Weights of a small mixture-of-experts language model, trained from scratch on English Wikipedia.
Experts: 224 SwiGLU neurons an expert, 2 picks a token, a sigmoid router.
Training: a variant of Adam for the experts, 425M tokens.
Below are experts of layer 8 (counted from 0) of a mixture-of-experts language model. Rows are named router (the router's row for the expert), gate (a neuron's input weights, with its number), up (a neuron's input weights, with its number) and show model dimensions 0-255. Each number is 128 + 24 x the weight over its row's rms, rounded and kept within 0 to 255. Numbers have three digits each.
Before each expert's rows: "mostly gets" lists some tokens that are sent to it at least half of the time; "comes after" lists some tokens at least twice as common just before its tokens as in all text. This comes from a sample of Wikipedia text that the model never trained on. Tokens count by the router's weight.

# expert 3
mostly gets: " sh", " c", " s", " b", " g", " d"
comes after: " the", "-", " \"", " (", " and", " a"
router:162165116095136095142119104088096115099151140101158129090105156160150141140120123117137152110133071152122139114129128090173085133154117100123096107102134154083124128142109113129165139146114130101117090136143159096162145128126077157099176104116169108160117113138142134179119153103136147156081109152110119130107147185098140158142139112154110127103124151074113125125101156149174169145124143129100099080116124145122097136099092159148129141140136125077127149094153159148172120143147142155073132117137121144119080115141112149098127109142124142165091137154103120107148148147099098135116111120132114155092168156112123134151093125140114147129115154122141153148133135126136125113075120165115114135126133112140148103168124144157081166145107098117156170142088154150096142131153121
gate1:152123119090133126117125108110087125093138110140110132143142104127143082120132154099114097126158094152128104132129121146141121108153100094151154135168091117095135127151151122149125121110129138145101111143074156152117160153090138109082122072159127112114115129113148136152126160122127107172117110181098131131146164146085105127139132105117123155144142155135152124102156171139101130099156099131158095104144144102161138116118183149121166149132112139111172125154095185178122140101084126125141146121089133123131121143117168148107099101167138129103150146170109093095168121175134182092119146129160081117112108162120131187121149112120108122132118159153137158159089112104142137127104175139145138097109112105160117143121130115098128126129147108154153143084114129114073146167162138
up1:148142144112110129110146116091133129120111105171141130133130131109124125128124135141127147098126152120168115130150105136125130108115139148107158121165112123132117118097119107156137095085132127153168193144134076108082097159110133134173106166160138131158102139141159167117162159119135130147123132068063189154119098134174153128112103094136187088130108114107112149157103167123109118154151116100092118108129124134079120111132136131100163082123175138097119127132127157136094095204130120103151100118085092114136144104101112127153128126107148138137128066113137154122127118122135087119161125134139158132141102135122171132128111159129140135107111163089124159095150136156144137166157070150148119140151135134114105148127139128137122175157111142127110135185107127156135104127100128
gate2:120161162134141108169140090127130097093117137117112123115130116145126122127134097136117139156126107179123135088108140149136157123109144130106132136139103084102121118149111120135106158145101133155103150143136131075111134066155119146144122127114128115105122090143155108117088158178151123149127151134086139134132152164133118152114128089126145135155114125067114103177097067085103137134166083107143134124116113103070124106098126165172082131137109090097150135116102121163103136123141121168099123139109090108139156130119100097136139148186124114135157144102094112085120131148163077160113125113098162171096126097134147131106115085152100145123123152135143152148146134125138099105125113094133074077089126112130155123159095125156131142173125114124113123121116117143123105189129145
up2:169123164127135138119110108112094139107128093202131225151138134135128104131120126130099131144167128095119131086154125142131137115163144127123118120125159155159134127100145150130157128102088136118121160127124116158148102151132166147135110111128146166111139171116112150133114142147109065074141140105108110158127152126101110116100118139120141136121124135149128110099153109175136130079148126140148112103099153105138121139162145092112150203122113093135128145150108104136096137130121139125100131149145166083108110135157126141152164138195095156101125130133111103133112153171151132128160153086147107103093144124107149158127112135138107124103130080090139096115099124161120114108119163136088128138114112099143140147132114147078115113103119180114114130088125195162134122126148153
gate3:141129110054147116128109129112160107131138145127095111121122132112110104113115115149142110124115150114103163117121145159114083114116141130131124104157083127093163135145112157098109118150110152129102101148122118158132120105113146152161116135135159121147121107134094116115136157107114149155094160128092107131138115183161129195117096104156170113187121087099137134125137101133149138141127118178125174149149085129156114136132105153173133140148104101118162156132141140119125120096091157092153105118119170104104151132139165114139116088130147170158144175168101141140140112113106106098135100106161188134141139150134157140124136120168113121092123104121095162134093101076138133184120150082082150141059126148143116130142141168158095105135121131158140132131115149149122157119134128
up3:170163139143153147059096112122114140105102142139128103173148081118119122086154111097072116113100102118137132112108167135106123124140128092168093099146103149143088166124155160125073122152108137124130125141131148134153179172109096100090134108082125131110105105131154111151121117122187147158118135116146102120083146177100131086135138160166104135129124097111193126126128092141150141155141145160141168149115150145123098125108155177156104126159128132114130086137129128139112077170135116114123091135110143142155174146138107083099126115152078163087137106125082100134135116142089117121130134112153130127155124134132121119097137139152103135109163100130121158129091149135134116153151120152138111125106115111124131111168121110147143135156127126103152139165085156130123160135142127
gate4:143122172121133136164103098113079093103131122103129093103117124061109132115111087098128167181133113109144105112127088110128164151118151102161110108136137157132117112134139120123132065137109100125175135122146137112136133109124104135137138105150147135137138148128149169102072143123110135158075108103088105159102102129089113127138129136121113130118097137140120150101084150132109179135125135123136104081156137156139113121114143124068100104179140186104111106110140121114109126158120070132107096120139071151114161100155117138114137119106168099138173126098131147123124130143131111076154141157145116131117132143119106156105114126150151188130122128127113147113111100152130145118143122130130135133130101140074102095147158118141113146112178071130141137141061165129155119129152142
up4:083149134118114114160117152144132108142149122118113161137071114133173154119139165110112148147132111116117161161120133123169136119131156131126151131123108112129122145105169092181140129155106140132121080131165128154123138202152142146138153108168119139121088168119102130197122133124141101146139143145076133121123136088124150156113131132151135128098142154131137123101098134114115117160117114142160172176100159149140175150131116158105090132140149146143155172106086108143098119138122141147101129107151089161115119084108128133115130133087163145131136107125166143138177101121144074128138118101130156124112139113133098167147142107124152145142141093126138120171152100123133138161069136128103133116185142135147128113152155109071136137127113141124127129142085135160114056087157104
gate5:164126113086121127116153136131117097101123162136184100076113145165110123103126123111100121086119093131109139132169103133144157123186102154099088141161113127129136120155102098128182121091149129139118099133115074099116116148110113169107141158158115136141151146130193134145150118142101102165084144136121078150129116098122134158100113151136158152189122134148155151120135125149140121102140094101075095114111140151100101125099136109141142134128119115130130120102149128134110133157144147138123125128074080158107108133104121174104144135160078145153157107126099146143123126152178097127111089092128102089132087118134109131082157126152102119118132150137123134147160079148090164121097153133138112153174127109135148128170128117110122149128099114124165160133104145119129128158131096
up5:135122153147166095132132134103099085116140132105096093149111117161172131123159131147126109080089121096117122168150175110159157106153164114093134152145109132142143154120097153115097138130144160177156107082156081124154137128124122130143140150141132130142147106148179196126162109134149149144150130135168113132144148142135124113066117136187183139127122114140104118108142114138116123135111101125099127148091172105099124164137148170101071124107128146150132101096127154176119110143151137104109106098125138112104158100134126156104160164116106144164124120091118159126172101132139121142102144124188119148140128152154076106140088104130106153115118098107135153118157158164145155156113142143137147133166163115112130117096096141128142160094119134125148130145127149164109147135092124
gate6:116074103162148110128102110109122165140131134137124160143091099125112062130125200140091152129113115148124107096101149090134088156130127161125130115146130135110138137123105172048128134113183153162125083103165111106120161091139132129147096102124138117137125118110145118132152136127099083147152113127104105164128118106122133117090144158127161099147135145158153156121130134148166112147122160088140144123164152145143106137134087103144110114154166158147103153147115121147187121123131135133145121118123133106124152143152160178184148093153091099129095163156111152152124126149119159154100125099185108091149139143102113075135095139110129110167116142151090125112088107134110088142141118167142149110095125143163112132149131130129108144143146145137163155137116138102137131126129156
up6:118144150160167114114125197090142124103116152124156111138112104113152147101100153133086166102087160082116075106130110143139100167162161148137080135150070123148140144114130130102141129114177103106113131123168139124086099119100119135151082102118129143108124126162098117140138155105116146151176109122181146176114116116073079116102154146140158134080122147119150103123159137092140121127147112104116074165142114077104097134096140101119112116134172111119114119139136135097080154149139119131106135143158091108135160122110156097129148124111107087096131115101135116130118136162096130168134151112162137107099113106124106110136103105117097120110165139136090143133116134136120109077140102165140083126138128117114156132132112132125112131134114128137156078148161140138129152091121132
gate7:125110123146106130156107117136098136130116095078102151120118115134152151153107129147147115135161131172138126162112115123167102109082115124102086138135131106141123150131113133115104112094091113130109088174092156142126139126146117154102141129116149144121130143138123143157128112108149158130133141185107102138188107169100123139148127117146127119138127140115106142117134191171151176161146143153162160104128077173075119091121062160157159134102122124119138132117131145127178155111086122129091111140152106120152129095137106115142130133123137112148102125133117141110116132103083083143145141162126112151098108103174138094130090137093138141131158100147129123184150096130190099117115151129099128137134141124153163094176105074118122122141104164094122109077138135122164086125142131
up7:138105076159096156106154086096105158119144150125150137163095089107193085129199138133139151132150110060142153104127118166123107159152103121163139104186109126105128133097101148115120093195149167137109148154139152133142167124113106143144094133104119073127143127116116136151119162182083132080104141080140120120155161167119119107157096091125126160122148129106142149131151151141119078128101114148116131151129123145129132133143143126133142139094155154140140144168154143139121122147136143105093131096124107118104108152140063139153123151120123177111168143129164119141140126136126136100114124181116139114155168121102115134142140134157147106153126141126161118095115131094117163154109093104128115138128083134136118145096133158132124113125143130147129113108098098130131121125098097
gate8:135119115128106095141121102098139087136115150151170112150126139137102187156112117147097106128068071129153129151128128090172140091119079146131104099143126109098120120135076106173154157149132148155149136183138121163170159153139142135102145154120104187108081120073118129100133104122099097123116149129106108159098136138088142118118105119136109081144137092120119118094118148112132119125159151130127133141086099162142125136109142133116134139167133116169158148124116163137172111143085126176110167119132098112108104125092104136104156157139152140145139132130180126150126079133163143157118115126116109135164121160118130112108123125112094141111159129120080093162109095152144162163123125138124113175154115155125135110091182135107132131113101136129171133147142131123118151156117129
up8:160154117145150154135138189113130122098129116114124130105091079141155084129116098119162125140132109093086135115144150088116131143104118129147142136137133080134133133127114126186120157114125136160174116115114140124097172114113142125115117104169113156092106144094107134129116133120094142124170166080084072157128127098157118164068130135135146139133169135131152144102090129098124114145125165120142143109117129151116153091161138116190109169118119106123123141155143142155145145127130158110092148148136129138154138125148116110094128115165134175109127111155154119117145126119104121108145101108123118160103115110134106102128149177102156083155117154099081144172190117140145130109110122128154118119161135112128125178174152092066108119139114122137137142119130135118060092135110101
gate9:144142123140131100079124105147101151126108121121173137121090129107131118143118146146127119155163074105073122137157118093153030129145147148096139129121155147100130158128140081119139103154164109100069098161158133136092134161138089155143119152181090138107141127104109125091084135140138104149087139115134135111132161166095131127111127080152151110141151172131120146133151145158106117129117119100096116139101142140123140127106122151132125134087114123132141127135178139117170121107126170173085125154121111167142104161112136143108118142164153143156144151151080111140153124172133128163132151147080125126133159166133086108154110125154120136142110121147128141147143095158076145104120111115107151131127140132132137147113106126113109131136132113113167140137085131148100105122204123
up9:135114136123102118174081145132166164141126135140120153152111146085097100097143113140078160115132149080115119160134134121124134110114138118125142109129119116160114123099118073131082115107145135139162089143095134084112128117107173125130089125115119144116141176150112106135093111151143130111141147155156139128129112123106123128108103121152135147112154100103111157150096171099129129111155190105168148154164152125085106101132105108132123122128086076177143127087143157129118127145095079131146130164115136141099112132113156087090138106105144114155165168103131125136156135115192176144096135141168120119125112124134122111132120102141105115147105135111111128144183120097112159114154126114173064126099129161165178140123101105093136135107129120083134122172129158126131108132152157
gate10:149184105104175142163108112116110095110135158141134138101119149132120107138130141118128114087114107132084143171144115102145130137129134160136104152162105147094115148157114111143113138139117121101148131177130135122126148159122065134120123080146132102120152125114097132097138121153077143166125131149146110139133149109084164153121128078171125104129144138092134132104075116192099106127109124126158130144119113135166145115133085127128182164153159133146192100111165150158132111125099077160104108129148148152128132143108190115102111152097110125127085127144071150105088125187151153116140105102169129108149132102137099128098143126134152118147099123123131160148150146121097143137117143151132106113105157129127098124124130117100127154139110071122153147169133132155108085107146109
up10:138099104138144139156108124123159095124117107117070086136114145106128151102106156114118142133139125156117115101128130134115161137120084062131112187150062129152110122089116077177134103158144099114133172140149142144110122168123098157162086106134140126136111119088117101117147112138107103142094126159117094120144120120118175136126125129151144122135081140121172118128080145158114102156127158094158123150133109092111159116144080141134151147142150130121115135137125125159147140138118139126139137164127142158135134123145164118106105132136113108088098139126129122144150129128151125101097128128151130122106123125128111196166156102166133130128105080132099083129129115120107122091118108140171119068095126164156122120152144074140109163121141108117100132176175192142147113096167106
gate11:164086151128143110184143107146117136137146110140175111053087165095141069143128122128141114119121133147156113133117120103161120121150161063153133152112149124138138110110118161136129128132113088104131136104129133151097107140126146092117135088139127141159141108140112143167117130114105172118148104130118151099114115142135072159117105073145074142176085133127108104125159140124151156116156100132110109082120120140141108087141161156084139116183113150084114125127118117139101123097112163095091076151149134165132138127128106161131112080100144114105135113154136106114164141110154100142131153122146124149082136133141133117137116137142134138157134111102080159099111084135109143137090139154112143182153148100152178103106132144133125121132112130099133154113141156161145112154114106
up11:095150127120127139122122132160116171119103156121085157130110087148176164112084135113106108123156109129168133131108147176121128135119143107120123144110158097148105126136121115113111066080096159121096158123104086129136099096131148122107115118107146115144113115136180117142137140174142126070107148161129155107170126134127147114116095146119115155145118124192165093191121108096139069066114132110129135128116110154140169130117108151091125105148117112175102112136163050109119141129155141113142153109127162110102119142147130134147098112144080204105106110085149144110098127170112133113110167097125139098123128085142120131125124142156158156121129145108134130122112131147139123112166107125121099124115116106114105126112156103141135144103110130112103126122122162098114152112093124
gate12:081131073076116114162181116140100138131159124115137087145113130136172099107131085133122152140119139158147143110172142152118118116155140138133154169107114149086107117137148149134103080144093102121101140177132113129132192124115161129146119107075118149101113138123130146149137172114111199127113075105120135140145152127114110089122125126109130080140164120128107124146116112163146101087117127109181094132125112143135146151126097165151108133102146132119120132150132116107118124102151124134090120126129126118120159090148154121139154149168123135134108153117176121153090126170083149148111119163179106150115125102092139095117122138149135143197112113131092144156094123124120129111131122193139105113159101128146097115119116135153115104163123117119165143144093137107103169106156139
up12:117149152131162113145151124155098137169158134097096091093098141110110165110139170141100117144146129147064083137139133160122172128153128141118111140128119129146163136144118082149100140126173099108101130094162134091195133115080112135092145168147128143093093093107138110118104126129165098148140082115101159131086170118105065164104130178109157167136121126103134100141115119127163151133152162119152101172171098139120111154127109140134144126188143127115174117108122089093131136113121144152119156162186140159146173107139140132117132120104153149128134109161100126101123094131150139119144093129131133144118138120113137127140152139131134137144135121118134134131124162117111155133103129157129154074148144120119132117120089134115128130183128134133130169083130161134119163090154136
gate13:178100092135144115123162121097117107111111102132137125114135101159135140162138132076124110110120098100121136110141135111145097156127080164157106115147159149137135133127159152124126083126128101133141085181134166105106136130108126162107107112143121174148132133115185149149107158115134133128098102122128095120097136142071147131141124130171125174131117080112104164128119131151122156123147147127153089099128150146118107145079096107170109128192085142134130115135083161130130143123137115115126125130120133139151112150119143147124135130147127200167073184115133127144149181164124160132097147099141125150108107133127132110133133110132151117128159123151085143185095110147086140131119140118110151135156126110132173101171142130103116131159140106151138125147098108079122069175123114
up13:150155142130150129140141099166172126158109141137109096122143086106124095125145110101142138142127135150103153131125133134174102115143125135125115105088097114119137100153110150157152117139158126154102126141166083132126118168094099119118161149130135171127095131122128171130125063168125151154177130111094138125106142120188133166117175117182102123118094175138106074111134108106106149114141134137148156094137118101103149112152118142128140133080163089087151123139102119148101127106130141119134163166107124125144139102128094128116116118120102097159116161109105109124119115109147156139170115105103076126143159163166086148114133101133143149116132121076142156172155108140123079153114137124129114127147141111110113128152073198140129154128083108111114108130165134099118099093131109
gate14:160134157138110122150168147084115124108103163142101076085108075131128150147151093131136104115070105111124103127147109119118137116162136147156118119129150093147113141120132122166176129066106122125154126094117176147141144117127108148111176178088133152131167136096104115114112111128171112142126134152103131104144118147088103118109159092131136125142153146105128113109092149140116179094122110122140151107102117115094097116135169122135084131163135187159159122123153127126125109185138177144078115123145148089158136151140111120137128135110124120185169114101117110125134150121169082130111136182105095141122120170118146125137110103107139135100136116122120108151114125144135139116086139106098088168129138118127102164120091127119133149144094099089143119125137090123143082145145151
up14:120122106072145132130107139162158092102144117102177159133146084138080134142106136086123106166115171126121122129139134117199142126144155114131106154132142140130145107147134123110121148162079126149119144091142155123124136140209048117146115117125149106101141123132121112130121153154156179129101125112138092143143150102168103131097163136109138097142157176115110127133142152117145115108122140129094126089118139129155130099087161171149168147100172112085097156126129127110107150185122115140107154151137134136134141148142139148191145128110128113144126148175138127126115128167157103159135129136121114151157152155116149149115110125129095126162142105134110186154087124147175110105104136140089178125102132128121160107139141162155135131156127125140141133173131093108122116140148134
gate15:087120091131108105132131075111109163131125159092121117117101165141148129125110156105146132135103078118118160132117167094180153140146116126116142153108162142115054123216151133144145137126110098115094140123123148109118094144178111159131178120135134105162147146158118134128133183163134141146102098105128140118102134116123100165126125113129074142145076134134136138169142149097138117140154142102154135122127143093121139104121101107102133116105143127137124139122113152122159134136107128118094120143152158172115109112110130117120097123117085114159101157140148114100088138150153175132078142118125140114108149103153144127115094114102094121115156095145139147143142100104165097101110153103146144118064109152133120127128117178111118118108059126152137109121126096174171142107126141
up15:094131140129170108127123107144143112157125162165128151133129139135167124126123164144131163149128145139147104096117133127103089150134132170140147137150171134157108108132134123130131128122129135114117137119148096081132157122168136102151116120081109167123117137132093121156100127146126151102105133117149181082089111144119165110160125072138124105115103140121157097119122129141086092164144105058161162158120144122119138097140122122120155124165126167144105128131107146124144149114156145079172142136153111102165145085172135175168099150140108112144090200143163119122112120119119126121130130156151129159145118118162164140085080141134109139150179129123150130114128149091131099115196141109125146141150114113159111088152128138138154131099133191141097111146087136121125095106094130
gate16:165059118135156149180159132117130127121140143101124128132146091167090095161093166152132089093097123149117175110164122128144116155111155133111115157120123119145089131124140125061161139131145123130128176128170102119120140176132122121103132120064103121135153156101152145174163113122112083115168135115101077151116122176147115139156109104108127135166167139120162115153123163131090152159153136119148134159141091129156123115121113167109139130182112081111149134112172147098121172106097163140149079165151140112120145091160113092194140156138130159143121122125121083139119124090137129122120118137136119146142138134116109114143134162114104163121134143079120153100139138135116150091130150108156119162140141142129118115120159137125107171127125140149148131108122127118112136128119104
up16:119088129125133152180136073070171148130143102158176136152131133113120106120127144128181110135131134147144156070122157097111114149137164112099129081149158117117130145123107195138161136100141113120175142132145146148152148173158104141153131140094141112089095171122146108147118088094139114117134140097143104154121139143114109139088151113118108167137131116150143107111102175130058122132096127135147142127122092103101127134167089135105123097168120153087159136088168136162135102147141148167172150133156156146139132093133135097166101076166132118122058149108126134099130131132104151098108123105119131107099158097130133123151138138107134130097148140152129145161113129144123123125129158137104128091139138141096109119150146128136110139095159145121146160173133115138140131144100109
gate17:098113083110122162104179128091153123106087131124125095127104142127151161134120164107144129150098153134079145118112120131115094143127100120138148118119124164115139150139136117113110128143135110149117083095140154132123161095136127166137129187030139104126096161155089143083138126153136097127170091100153122145113141137129127099107100151117083156148152132118122066126144129095112147095192142137113166138150091130160126120130128147126139095140145082083166117113120152131139145120166106139129109128131117141125122116119151110124133115094113184116129124128091158097117121146113112119162120102180142140113133144077130108157155113137102142114137128139119167164138121116103083106118173152150111127099123123103089153143129136110090139175130127112145142094112149147109086124167093
up17:113153131145092080117138132109122087139138137094129108125120116114099171128085152100112118120085155179135152130134130165126063090165169144147124105117135156150136146125129101181122113146101164122095143091154106114172115159158157133121157161108111095091122146118099143153128135097117115110092130114106147116102174122122126125126144132134122126137118153098110136130119153121118141156121127134124153158142141104167173120140120139076171144129070105105127106155117133163139109118115148109152101125163158125106124123136102132088081161093160128109140087164140170122140090111149139176109138195121107108061149101143138148161135142132111130131083115109136136127105099133137156113171117172148133118138134165114148132164122145126131126135125071141141168115108107102122074128130142
gate18:120149128153133129191136159155155138165149157161085159123103113132121099113107144137138159092134147180159156138118114143140101138150150127100109131141103137122171144125135146125130079142139100110164120115092127121134088137144138111126146137085123105161126127145142123156149106139133104151142119154146145134138157148120085101123149112131086122116114117133153094085137132116084096156143155128172176119171163160132109103143121147166130139143163095127094170114149093115122110168139093091118152128127133153110190111106140121104118152155079129126091135120121154119203122121096167151130119141125153103162144128143114147163137114148148177116135156125157135137108143159168144138168149132177113091108137111123143097152108141173142179108181139115105143119093150149125091113124161
up18:130116144090112125137155123156127120126098129147107179123096121114114066116073139128131124145159126141152111143101083159138141163126125133093117111130136114151149132144149133160127085087163093142113114152098094134187122138137147142120108122098141124094135103113136106106148152168138129158136111148115125143122130153092116136162143133121136129111124126155076184099121108141105111128113104130147126068136154091130144101166208149136144132108119078123127178103170164062127126108100088138142107168118166136161155114081130132155125125109111132111152138116101126140151145149094151137105106096090164126158141151123106133149136139125134126143146130162124120105102117164149105166135114098137127081100125107130141137113142132178119096144098099159127175067120139145159158116118146
gate19:161151156111139140125134167153174077154095170137100107131149139166118124111136117104082109086148133135112139118135120137115170089123132128115150163129103144112121104121116120138120078149106127128126092126084075125136119140177087109115135122119106095123146135134108120121147145106059096144149121073101156132158122156132145122135135117099115114136148162091092137114124154161088126106135148152140123112133116109209135120167177117142141085139108114144153145149106156114149083107151118137083133113126113099102122160098079135158146110104103115081081123115131152126088112150124091147140096123120136130088120099142155117139139124151087108107151143170129129153099110121135104163085086167141134131121118142149121125167120146112103156161106111102144144115090092142085134113131121
up19:125106150083155137137089102143128138177137112137132146164126100123136129147078160159148109119137153131148138145109142111123137140112163143121140152146108108142138149159124117130109177108130120123113159140175148128162173111126140141118116149128108132183124145109105106088133134091156168142080107171146141158111132093115105120131113141155117109108132114161113112137107101142148105111135086145155154141130111150145155099137147142134156139089126131150073113113107101109103108110116115106121117145163108142177104161165073091144075162149072167093173119143122129107144105142099209110114140120111162099141139179113125150147133119123130161104134124104134094107153137135155151124116109092121136120106122161175164102115127125115136169163116112073160146092147137099096151134101121
gate20:161118143166125093107144166115105101114151171153139133125112150127165135167115100130134102124117091123163150117108111124118104144140141145128167072130126134094128151130138102147109109107128128101146144105115163101102129112124136138168175118096126131174103129164107157133129148076139085154119095121148195073094113160103100105091120113116110123101131147074134113125105154138145157089152130111107094146109099140150098115128124129121112112100159152064145157120167130101115108092159118125135113152138142090114124114106126132150109089127090130117100107115146101141079117109151112091140086117109144132094081144109150100152110102157140121096124164067121100145131211111075119112123117096163126132159150136116150146129120131150084153112130140134125137113143121136143142120123118
up20:107115145120082124098105095124141146150152082105102087149100157129132136110123181105104091148097078123147132127155134144128115103150157126138144127124118179120148135136141107099105133127143193131157128093137187127121174107097109165141137163154136135129089158147112138157121111129154127154122118125135071110146143116116086150113172123129138119123149145125116169146110148112115137141106121176135119118140111131142141152133156076126142104190130117122181134095113148104156095129157183133099148139144159154182094119108115109113120123121128133147137135136103114102147114127124126161125147152140136163116146163128118095158133092179113101108109106125085104097142089169113139105150124088143101165100141154153120141165142119113093164087091124166130139111109162179134150113136131
gate21:140152134163119121124162106098167107156126130140144119077141140125094123187126131166106135125114118128123152167141103132120176148075106129097137143110120116080106101161108124145150147130111105114124157092163165116124169105098130125138162110095126149142115180147147179139142126123144110130172127093139138106119112119130158167108102135150144148115154058109146130122123134123104145082118125138068114144159107091116161173135120124157121152139117156102099096123126181133144127146123121131095109142090117135136098113122143167092134109125125143105134082126142146093144135091125100148090181107146146117124157150113139168120134120103133075130183124150185134144146194120104109099136114130117152146147114112105149161138179125138118147124149111129089113140124161171134140107150123
up21:123119095109156130147109131110166107104103137166145127114118126126143118143141081158111150110163143151121119119147108109164125104098113168110150148113107104164150133136147156129123081142102142145142140156110087120162097092142154129157112144127124123097133129177155111100167105130100120087169152088136166117103118147188106141130102131152127099148091105149109122103134148080162070132143140092122142172145145128117133137082147127116176140125135125142170143158147111122075126108155125125138154109121117127141169122104167146126089104188134086142073172157133163161138143123135176102147156119123166124095138112143155134126090115152102104134107151092141178113138128117124147118163118082158129123114130152146128076138130078137133106103140126129074136094115145112127117123127112
gate22:143145142125093109142133095148106143137144146109145139122139133164136122160115139097124149108144127144154141112141141137190087175147111153172109104151120138108141102149112128133162136117111159106126119093141204087123128106156117109109117089162130143172113136157171083152114157113140144146101126129152114104113119149126091129126143121108101164086173140090131105153147169115158131092138117134133123109159186104092121117130125150150145125160129119151101155107112136163148160112099129134156122156075124126120143118111171118122124125141081101124124141176142126109106136158138100186145114126142144079142153132156147153084130136126094177115099110140105186147144123105099116061130120113136126087105134134121103131119122157134079125129148123136178110078116121168144173147130115
up22:058106084116141126071129115121137117140108120120105154100154166127116153143114156131147119167138115139126160114127148104151136103136119111127152115104110110113153131130168131119122131117128133180155097116137114126144170096129140136137129160111123131135141101127135127116144115108093169124126108154093112177109107158117140160163123124127163114129084097116105120122105141175116160118120109093141123082143081171138060139125147098136181167113152118161140124102151183164125116152102092117118147092156155088141118115133118136153143087128185097151118136143129098132121145078152159096113126113131106143151107151151087125153146144130131106134192145134142103123079118125126127108118097116133092097142148096178098123146180165102113133103152131111145108105174139140143141121181141
gate23:166109145098106167104148113162121076132134126154137109135174141119163142132105132145113123146146143134135111155134140127156135108147144137103114125095153116154127141116087106137179140138171122121114145142133143142145113106181102205101113149125138095140132145156136121197149077112106114125114146149135077108100126115121138107134129104130165140121121110120146153169126135152128146085155105158089145134181190147130110104147137114123086176118139107096086115112157153137100117129105119140082150145139098096149158103088115110102084115174140117107093166075137125144124145131136141174106154132117117129121155111117109123133122166109113139120136156138110108116111119136121121102135150179155192132149122067118106164101114123131104161119110100101146131121137149122168132135079133
up23:121116106146145142141129116114084137124107140134131104137118142135133160114114124159139108124080181128105128133162133109106080124087135111142140093126096108181146151161177135157094130141108138140097156169140139129107153134159102172127154110133168125157139140091103120147093155146093158151141108108162166117141121105097135166068078134155122101120101111104143110108115107158126176109127167146089093145100106122146145147108182115131124134123073108157114123130141119108148121144143162130081108130154140125171137121147161100170133132144092146132135110123157087122119142107137200095117139161141136147120116133131132164106146167174125093108151138154132136144094129135088129139149105098137098124109185133164147094091129125153124137102139076126120182124102102126150136131136122
gate24:084139160085131112160121108108113188105152150095098130098102154137088103149096089143169151123179128151110153167098124128109141151130121126119123109120174135131098111106101157106123133152085128111101097126107164126172122114155083146135139117131165159110104131139113124130137148081137131130139124153094126120114135148119120140178121077126093135119145148121133120107132156109142150140138099120149123144150123149149108100148136127109121145157123153095142121151164130108096182088158118174086088154112135165167148124146159106156125119123119098171123132125162087158146080150146097129129141116142133130137130111090128093153158111135130123154120170092155109109143129127168098155104109120127108177092152156137112122105139109175092181153119133136084102137108111180161106144138133
up24:134073117150123098144100160128124158164130114148155130142141132156152111102094140149133083126127145130132124119059127138126115120118174087124093109131123124098092126111106146127120146125135133179159135130131130095108122066159148120148115101103117157147124078130102114119136111126138090142179113158150128105131087093121120158136146153108120078122136156113142109122122116076157143161113147134124169167190120184066155129110121149100085126102105071143114157113113117107162140132106088109098123160091130136162085113104129135124118155099101102158154145121122138149136161134110141117138121131105149118119088126135128147129111126130126106175120096111146090125144092112136183131135073081108140115127124112134153139175154103165115108120121161122119114120149129144081150136100141
gate25:155147127159174114139132069117154112118128133090112116154154122106112130128165133171126131082129149145155145102113139114129105124156151152127107146110177121124122133161117129159132107141108102153117171113145144179141124165120118115104110163118103113150116100149158109100121146118140117138126112165086147088121149145140133121132140085113128110134102162123123138115160131117062138122166125144140073104121119105093118154118070125142152124143114123134068146084123180140136078079125125129132141124132122123121159121173099135171097129157076186089115148130105134104147142144151154143111111112163173159134102095096146121091096091134089158131110138120132171087134134127132106148142140116172127115098105146171108068146105123137140126118149142179139115136087121148132151139141144
up25:129080116143080170138139142169137127142153157128106097101077106135110144113133104097100131121152119118099137130156110107097135114121091108143103142126106108113153138149157110074126097148128094163107108169102162150143148136109105134119162055138138129104129147131118130077131110175165098131127113125142105155137115106069145088099132121125117157112174131131125132097127128143121084172102134107177135159108150125153129157094110130166123104139147125112143144156131153102136115126176119164112088179148192134139151137155172121091143126124142178123141144136110176143125150131121152096139125130128146129138093096099133119161132113122131164093130102146134117137132166133121168136156119134123149099116124116074102167107188139153122095145136110119159109115118152075140136111140125
gate26:105084104117126152154115099094112138132113148109125127139120112136139147108125111195093121144168104116098133168145140102119163130060074139129124115130181119102133096120145142103129108139156183146152119107164106131124139128170131140129116143143132104166101101095156089119180122156127144156115116111133140157119098159119175142125046168156159153150112121125117112131178144173163124161136157150122167131110058124105129107111107136129160140159117113116134127135140183109159140122121122160101134098139099124128101080134141112123127108103161158151100160147094123155140127108121100119126138120103121139155184162147140109128117125105139086101107150167141143090136168110135115161155133134125112124101125142133167134121091114119107130103089103134110140122159131165116119151151131
up26:175137132140116125101150154143103118136101128155096163107129090127097185121136101164139119140144143150135115166083099169119123124142185159105179127126063108094112137141088107138138127076131109102138137116087144153143154135114125167089162126103108138127154169136121142151110119087147112137154161104136110135123121126167121105138174135119130141148112127151099104099110132103088111078110143099113127132138074156134134136125123106137130109085096128143083111164111105140133157122148129103105126142155109143145140147156106136130125106123123120097122146089116155115127170110162153137141057106105146161139130106162114095111170124171150143119160137117157129115134115132142155111125124152136148101214117153131110097137163125132134078133175140126130112099119157092124111117161157
gate27:163096124117158133106136091104130165121140132085131126104118137121094133095123093089100169093112109130100134093155111118151085168118149135092119134120093131120154145157156117106125151140124100148108113115146140141107155100170154160125120138152133157124161118115155127102140059141143135148127132190138143186100115160119124114138109122156113111122155166089128113149146144145169128110162152071077109120136137155084117152146141107137110152120146128116123152161132166122101083112083130116087145125171154137079154107158147121124187137113116116133085105137139147099123163166134113160116094121109088166140187130139106149093103113119117133105104129158110144128180095147130133129122144152118117116128146139137156139149155129065119141129147145139147160111120140126129173165135148
up27:121137176160135124135154095128118152112133120123110142158159091119113158115121102152168134113110096126154126124098136190098153118117128147126075100116114116151128125101130135152159114174104143124146163146123139128143102121112110099185096102121100171135167104180124137147118167134180161138132132123117107090141106123092133116115140096152140150121084111117147146120116179158117123134103140143172109126122086142120133151134165131168118110168107134151119123109143067062141126109067112094160085127085137123147119124098105128127084120131090125124112127114129116098151136113149133129100117143122136086140120148144126122135171116135165197141129097137096102173134165109106104137134129127120146137155136091112136135115137142117138074070134105129162096147083101150153117111130155